Weights of a small mixture-of-experts language model, trained from scratch on English Wikipedia.
Size: 12 layers, vocabulary 16384.
Experts: 10 experts in each of 11 layers, 288 GELU neurons an expert, a softmax router.
Below are experts of layer 3 (counted from 0) of a mixture-of-experts language model. Rows are named router (the router's row for the expert), up (a neuron's input weights, with its number), down (a neuron's output weights, with its number) and show model dimensions 0-79. Each number is 500 + 40 x the weight over its row's rms, rounded and kept within 0 to 999. Numbers have three digits each.
Before each expert's rows: "raises" lists some tokens whose logits its average output raises strongly, later layers aside; "mostly gets" lists some tokens that are sent to it at least half of the time. This comes from a sample of Wikipedia text that the model never trained on.

# expert 8
raises: "ti", "sc", "ration"
mostly gets: "/a", " UTC", " million", " kg", " sq", "″E"
router:482518518527466519452458533511457564419455527628421476482453496520552553489510543507507432548463481502434453483512507498461465511453501509452547498529452542546501482517557455495457506510511438477529443451540524516467503498512537493509515460
up0:552543508529471489486504486489483548562492607534468516415510513479470447533483498555557440452482507492486482417474586458541517475481513520500491504492455510528597524487454481520554500503564556457525515465549467529525445463519462512538453471
down0:500499453492528411474503562482452456441474433463419560473533458482452443454447534530514525574486531448386441558456494582510473442483542462499451493564542461554516518491458523487461465514529523473524460497528540493558506514554460461519494532
up1:467517440463495548433465536507464516415458522519503447509538526345547488473493521531486469499548506469506463534567518604453496426426505484601530480512591535504485520514501484447428498467545432514592460477554589446526485473571447484502540524
down1:492416542490475491522537454461576495500514478504579503469472524510505493528476555456427494474544450472543483448522463465493542540539496491436523530449452512451531483479521553557514504538535469522454568478464438498514502498547482482490488485
up2:543543478534472517487551528607499477443396542562552561532478509553534524506481389477524472541515491499485453462413531419471501529504421485600491513465467498538489418529505535518468454540544469511525495541495448449525543509510460508405495507
down2:492561458453536505517546523552470416518440449506497498466514442456509506461532562550507500557489490521550472536426531473455452427529544550492600510487477479469468427475519516529441547547567503482501487455519466494518510510455510528477472432
up3:462550521510474505554528483477458545537507488525467413480530513467522536531465517484452528590474488527493454481392498513463475442557449492478538558533429525462542507538498429522483477449464552587589508542495518521495523504478482514538489540
down3:481481505520511534505453522462402528470507552487556452475506546521599489446514486441534503456556501494487424539457484479529446430432540495498430469536538462468501500476491482476470420446533435550474529437545533468536447545487494425525532505
up4:431524485458462478530499549481507552485476531525427545405491512489521522499559531475469447494501402512479500477476468533484410520449504465529504525521462474503488541494534497484541493478545424506573453497485482524555534438484551532471442520
down4:482497478476521542458520518570557392489510482524509493497475403458560552540533480509463538441476546462521502537492455538462525552558465467527445445519485482529468465549508464477594544477513535455530527499495560504475517563456543484533552530
up5:522495509473592490503464450572542505468472507442569500496502453476486475551463431479478504503500496508503518506551506460499449458523475492495502430508540543507513502526497473561506546554528500548492483466513503501485486485531535415497534562
down5:520509505502554483520499542476502539469435519571493457523540564535504562506477513450496483553475457525458534560480502478467543547523517450467444433415500516546448497554515515419454425487448526540562551539448530453555494565472397449475449450
up6:524499486561521493484502458466474467514484500530488507529542533480471597555527478546440512458549514459509488533535475478491491458497522396493465575494408463528496524527455419460518466559446500509470509495544483447463470517467461390572529466
down6:512466564517450453532518502508523496557467479562487567513540503522494514443440503457453486448399519467541476532507437508493468572489538462509493540520543543503573497503529572475526432573466515485485514497430481509577494513436424462568523423
up7:456461475487441536568555482425478523459420472452475497505511539468498456494471446509457485535522484578432530539467484565479476529489451516559476469509503490526525552503474557503527486476589451486455450464493485501493528484577498537391532461
down7:458512525593516459413503558494473445458529557478525544526517475566478506521461449457476444469392527506483542511497544470523515494487532489468485446451519545484506446463431475474452497528536517528480461479481541554558470484561485432571550525
up8:492534500396553519496519507470463535478481445564475531436517520512544525512459480478453451514449484603481476501477478548491517540483479524506440434545527440532530509474439521474601558439507548479458523544572503561457517472506558484553508588
down8:513506515544488594582528490533412519507478461519541477522510445541434456518562568464494518457537548473524590478525510475531487507551494558550539464444497577496521508583508457459535453535484485539503438531513492524482555494482466464497546554
up9:538567516441526503559493466490525523560428565502538475508513508521532464437476450527469508540468463490502493456497426551538447464541565523499480505451467465517502493462538475510546549486482507574535469508500587472512493500536506488470493596
down9:470462578452549460442468520482512493423472547512464482488475560472529499494491528518464472552498572480465493502506506483518499524502472505497526477542529470505484521544541486499431502417457527492507460521563450501600487527564479448457510570
up10:481522489425483498438486475555520506504487507569513513522532522482498564547509510444555495517481500617587478469482525444505506479514439525483535466521461469488536464471566486491521494588508464473536467503534536430507449518414493462543509556
down10:439462491554467501513560541514513524534535486497486478464478476457490517473431523559475500517534496565498515454484495492514493448506555444521476527514507453570472460498552544476556508497506469527594555468530531477522535490498503450437538460
up11:530530493490434467538523502545473537516451557498500448519486523514472558500509543534477498546478462463445520525572481501510571547425487551452493470542466501476496418502466586496482507507482403537568450425531506474539466559506478482386449520
down11:524525468551460480454493477541486544507481480527485430547456420569469453470491492456552517562455444498472454459511505524522547366553575523497481544469459480493482494501483537541538549542549501514505541492517582565514443600596540523551496425

# expert 3
raises: "view", "val", "us", "-time", "ension"
mostly gets: " Genus", " Clade", "|---|---|---|---|\n", " prop", " −", " ±"
router:445525568490440544489495440500545462495475597536457454466543505522544516573463514519458456499465522547533435532507491376485484499506528465518561533480474487494488515462478488464495585467519485452495430475519514501559535499534497467477568563
up0:450497425484453438492487492483518558515446488492466444551492460512497481481466488459445552535440430461489470518479514597510456478491457490552523491504539440409563528425486531539547519514497492531462485535517503512491554597512467536502472493
down0:523489531443532551494469403556523448440508493491499532439530459482458523512481442568516458528447567577573513453492460453471509446460574548432520535461450487513548451462540537480501506545534463477533442500536581459529506443483544503484519484
up1:501486558501481533564467565489506493545552442507539462451558476492469514516470471504475482497521479528456479507481569496367542515533450427479535494503447503499473448499556488481453467439472514589461517499523483489559573461495462460469515514
down1:463477583542476433482565484499564468500487513546522522451456431511481490560514480482545497504444493492535529425461469501454495532478524481530460541472477524556491500535425475600481545485459522470581484431579520568527527469524491529455453512
up2:497540503523499508516487513531460502482464496586524463498530500448503538484469465503455448534487529526495450492544477468438480414452472543508565541512482468563515443502495476506502505468530462506565472480569506517538437480513513471538511552
down2:513498519476445499487534506511493467442499540474533536443523489550503555519442604550443491439444516434560519498487428503483517491531537503495601489490521451486450519528495420528479536535525524463447509511546491527547460453577473439390479531
up3:543493484456528493536525509505541529577465531481585479490484561540502481512470521511504481525465481495467455480463504595523410488423491507545540503476479504466500468532565531443517532470494487449536544540467507493499485484455514480528582562
down3:510462530561483534456464485440555542483564454459572459443521441526559453556549453485470442467556438533487483474504461498515508481481527457481503507554489457460455471428547527516484461476551525537504495523435469553527487509533566489531493496
up4:464496550485470539448519513467555511540442495491533394521461498489518501547540513527483485554491498544466416500514486467483551491440529478413480483500478513501500520486495493525518591478505455526560425460482477483593531505432535495516528532
down4:586530528397518477482512489512470477484631581519533505483531481488494517529518506486558501478538466508456443483473513424464479500531478566530534560538477443517436503462466544533440534451494421545457480544451540468587489460464550530415530513
up5:449461553522461523590482440449501546515394499523586507508503529484500507531516455445460507491449481513494516517488461404474444505483441508578536549463491534559495446518482444448519544510534419534469413491479511498457546477456473478510476576
down5:544498508510482512455534495533533549535511459506493480511517472441500513549511433554561570509498462562485474501530448447468488481443519448504531490481585553457462528576468437452455487551497469521468460430517464501520503461386500522479590476
up6:440478485521468578517529550477491530494474539520486543503419558453434512570617534478527469433508457514464418473573448492449510512444536494474530517520462448521456541574455522536399453441543479498498514467509433513532550558542488477416504441
down6:573488447526551500478421482505523500504404465578546472482493544434483536464474458532447499511547463486519468489539485575481518507543496532465507542495508494555514532436496595528446509504509477477525426543475490547520539585513540493537407454
up7:505502549541466473495541485488484429513502534517582488491511515509518530553461535512455407499494452506492417538484472505530421532519521381517576549490506567472437545529504455532488550470485450561489477489474467548495527517554472478456495444
down7:482413514528461388583534494460476550542467549491488466528473537512480478497535508550540571477464487523436485518461551403466505469493514551502469514417448465412541577483585515515450562468503479448540579442484568522468536472520481548439556519
up8:450563520513487508461570505572507480482494531509504516487525505495457456474493512532394447523563540475562514446489498530543413485515493434575502480537468455512433497412511507518521428536504494404506426497450519486519495536445538561572471538
down8:463469487515475495523493479501539519459477482473486511484610484531496587454420532473516479551486450541473534576525504562445501537478516467472465465521511469558464541449537521461480488498542537495537446478507483459451546472558427466480567491
up9:501552521519515415491587469553497496458499532474524467431498482546489570525482505498451491541503551514480511584543479469484419460526504499483569491525519415539462499497480382558513509512527499472545488511577439561562466537467553563525522508
down9:470505473524519483504547500482441485473514428452490539497504543528495464461525559511443434495536548509558607549486524464530542508547496512534464463494514546446511541437563503451571530563522545466461401545500514477503509510535434541461524484
up10:447536524517433519480458506505504533468479556540516470483529524479514555514440472485461486573451560543500416513527449513482459465433505533501583524501446480505524442494557498476500518459571469494527450464574531517566507479510521509531532569
down10:470486510436490529477504551467474503457420533492531523465545510489508509513387548530453432509459516524510476533540438469522503512508491452500548520530493496499543538502512461460445492504477534463416454501514482503548479513525584502499553482
up11:503504525457529514467480549495528446476440459493541413458495529512453519607464532505470536491550531536521424537433468472458506533447542471496468423456482534436448548563532496496481518437515495492511511452537477490458545471515500511517521518
down11:482555559500478492474512536472484463448551521541495550518481519490467488554478509509439578504411482511463538473435501457410519449536483512515458533503561489469481546503441550577557447470462517442584397508489506396486501491550502485445542573

# expert 1
raises: "burg", "ston", " time", "port", "zy"
mostly gets: "(s", "°W", " ago", " ===\n\n", " ==\n\n", " rather"
router:472547506510541550477441488511500493481520489533512435479521475524550476510421432461485501499461548542510478546523489467452477471470478552510520515472475495506533463506498538490516500458523542468493480429503581490577535507506509527584556546
up0:460397452431395484493485488542490490539492480604492534545503489413590549491470465499425435568475539471559475421504485546460428371477507448567540517476483543531509495531573490483491458514512432481540520459492550465564458533516532507473517590
down0:454526481417458489478490475477522506519531449524419434549468446493547547551526470469505505530490530494542466482587531522534462488544556489541487476540490590514469534497568461506519427504408537481444491502468578511524502512538506462517519504
up1:519528487554475524513411489556532457455512511589512495422538484510451443523498536471469437504516560494449508569515477475402539487515540463449565470477497467546528509545480531486556497527513516523501542475471460471548545454483456508570516482
down1:509506490487542507465520485478521528588576500454567513443489481500487490493411536491575478510455467499572558518523454526541494505548509529591427438517444517434448519494450460446517496467435558543525506544568468434518438506446458522469537513
up2:543593464451537466479454558533534475429512505526459503511491414467511533525400525490471546482533478521509368364548519476411474490532528561481567500473545495476475516426441457587532453503500490468509498429527450458553577482508523548486530484
down2:503467508512502520467426546466414551517490480558521473539455539525432486571496429466614538440505538466443540530487396514497560537514573511511497542488433460499480475493451550574551542483508605509528501454561521561478520495471494466455456502
up3:487488490567514525482541467529485519536479497546556457541518502426545543486512426509530469532489556485534484473501553512448509479516479437553523510497497501520448419465515534515470418507630494433528535480492552451551477433525497467609494479
down3:538502471515528503523568555481473509474528502521544525559481556505521515530514538558512526542584457496551489432508569533450480483455529580494485488524509509509463494545580472560444484564520473467520515502453506479489475515566570482488505530
up4:553466512474539562471505441443511526470494476577588471531566445458491545420524471499502576537487475557504423503463491521438497496518475584589513516454537506569567441502525490480492500504511495481494553461514465457560538555515540510510500551
down4:462452552546498519473512471488501548514529499512514501515511507548483512482485463491506511427450500439470488473491490527519478549432547477496500438478499509509548514517476478477457518530484443460491503434414518549530510555470531433571504468
up5:499497467568480538446479573515463559435484542538567488501494500448472520483540527507493469500460452505477472535558504451474503451505458501578520557508518515518473441455547545500510489495544417589501478468544481435516494448583499468526537601
down5:548478477532461522542486578451475592462494469483589426433525504535456562516465501502443537480549511479475515493556490512448461427584397496561494572538549502574484442523542461526503470569512513504532490432480548472551455545495520565535510515
up6:494518462531483502494467557479595480535467502546507421583503483538541533492414563543534537531573497531499443495561503560459489476458524552575483522468540465479474433503544494567440452477521489483511516540536504492457509483491440528497465518
down6:496401488547545578527501485428585485531551587484469576498457557519540556471537464490506505443513494482505488467483460510466450493493512528501468463486439454495513495472566578528499460442523492527445540480537577459474488501491426489506497569
up7:450549539493480518497488475505495524439452564577500457465533532460551497515439490513462483580429528544503433521539457451466493458489513512468557500500431479507529470483522476487502516465569479496566466500546536474557545473541517509548483494
down7:485571501476567500540475489478534539430558447508472465488569518488522538519459462531473465506478517450479424541479587486522498482448539486500533440515517462447492446567548415532504552433551442512510479507570583467492532504538493504512459546
up8:510493549487446518476437495538512547525506526513525502482495496484488513471477500526503476522470468531489500488534491555476504485456502547532545576521538491616481412525592523525543550529529467459506494561512507517519514470504571486502419505
down8:493467520540453482524549501475535477484435518519476469523516474533468466513434553511517559432553398414453487435561492474495502463468509648513502512504456480580601513536524472504456496559526428533441531423543484429509474539517465518513488575
up9:440512540496485447513547443504484467501522478521542464533524494465554464455460550456438482538493523458490460485464502520550495416461499457545556572514417533540509526491534524460439449466480514524493494457574447518514491519414550518470535489
down9:484557502506551513385489553480513509518506483490507459530545485456488541568546500476489460562478548559506528476513485517495507538545441499519474439515585550559552469528530483545496424570483509488486414413497585504562474454497481455508474504
up10:432537517485491524478530541509540517447420565587505449474546544459565536523460459505489469537459494557498421510501459452505482504463487509456547520503429513529541476475517493508525526469530422495564432476557527515546521501526497536561500523
down10:453541483530581507538496499465497510491461414497433485486532537578572503494496498517480456507554495499486455528451494523503436447486511519549472514519424478484497410514546467476540577506527465452519497483527584513511501518585524542552475514
up11:411412532506502507477502466570471515496477519512497481517529479457552484467459466558515513505458566477506526499458532502456498457451542494493564556427452496436501483519533536510495591536485442494446492530468526461575524496426517517520601576
down11:496558435486456499516482531460503465471500490572488484481496494569526512493520420504457495554449583502448523563465499519476484503495500526542531464546528504516520511498459449422561555500470497513532488528559470542536487467607469470465573531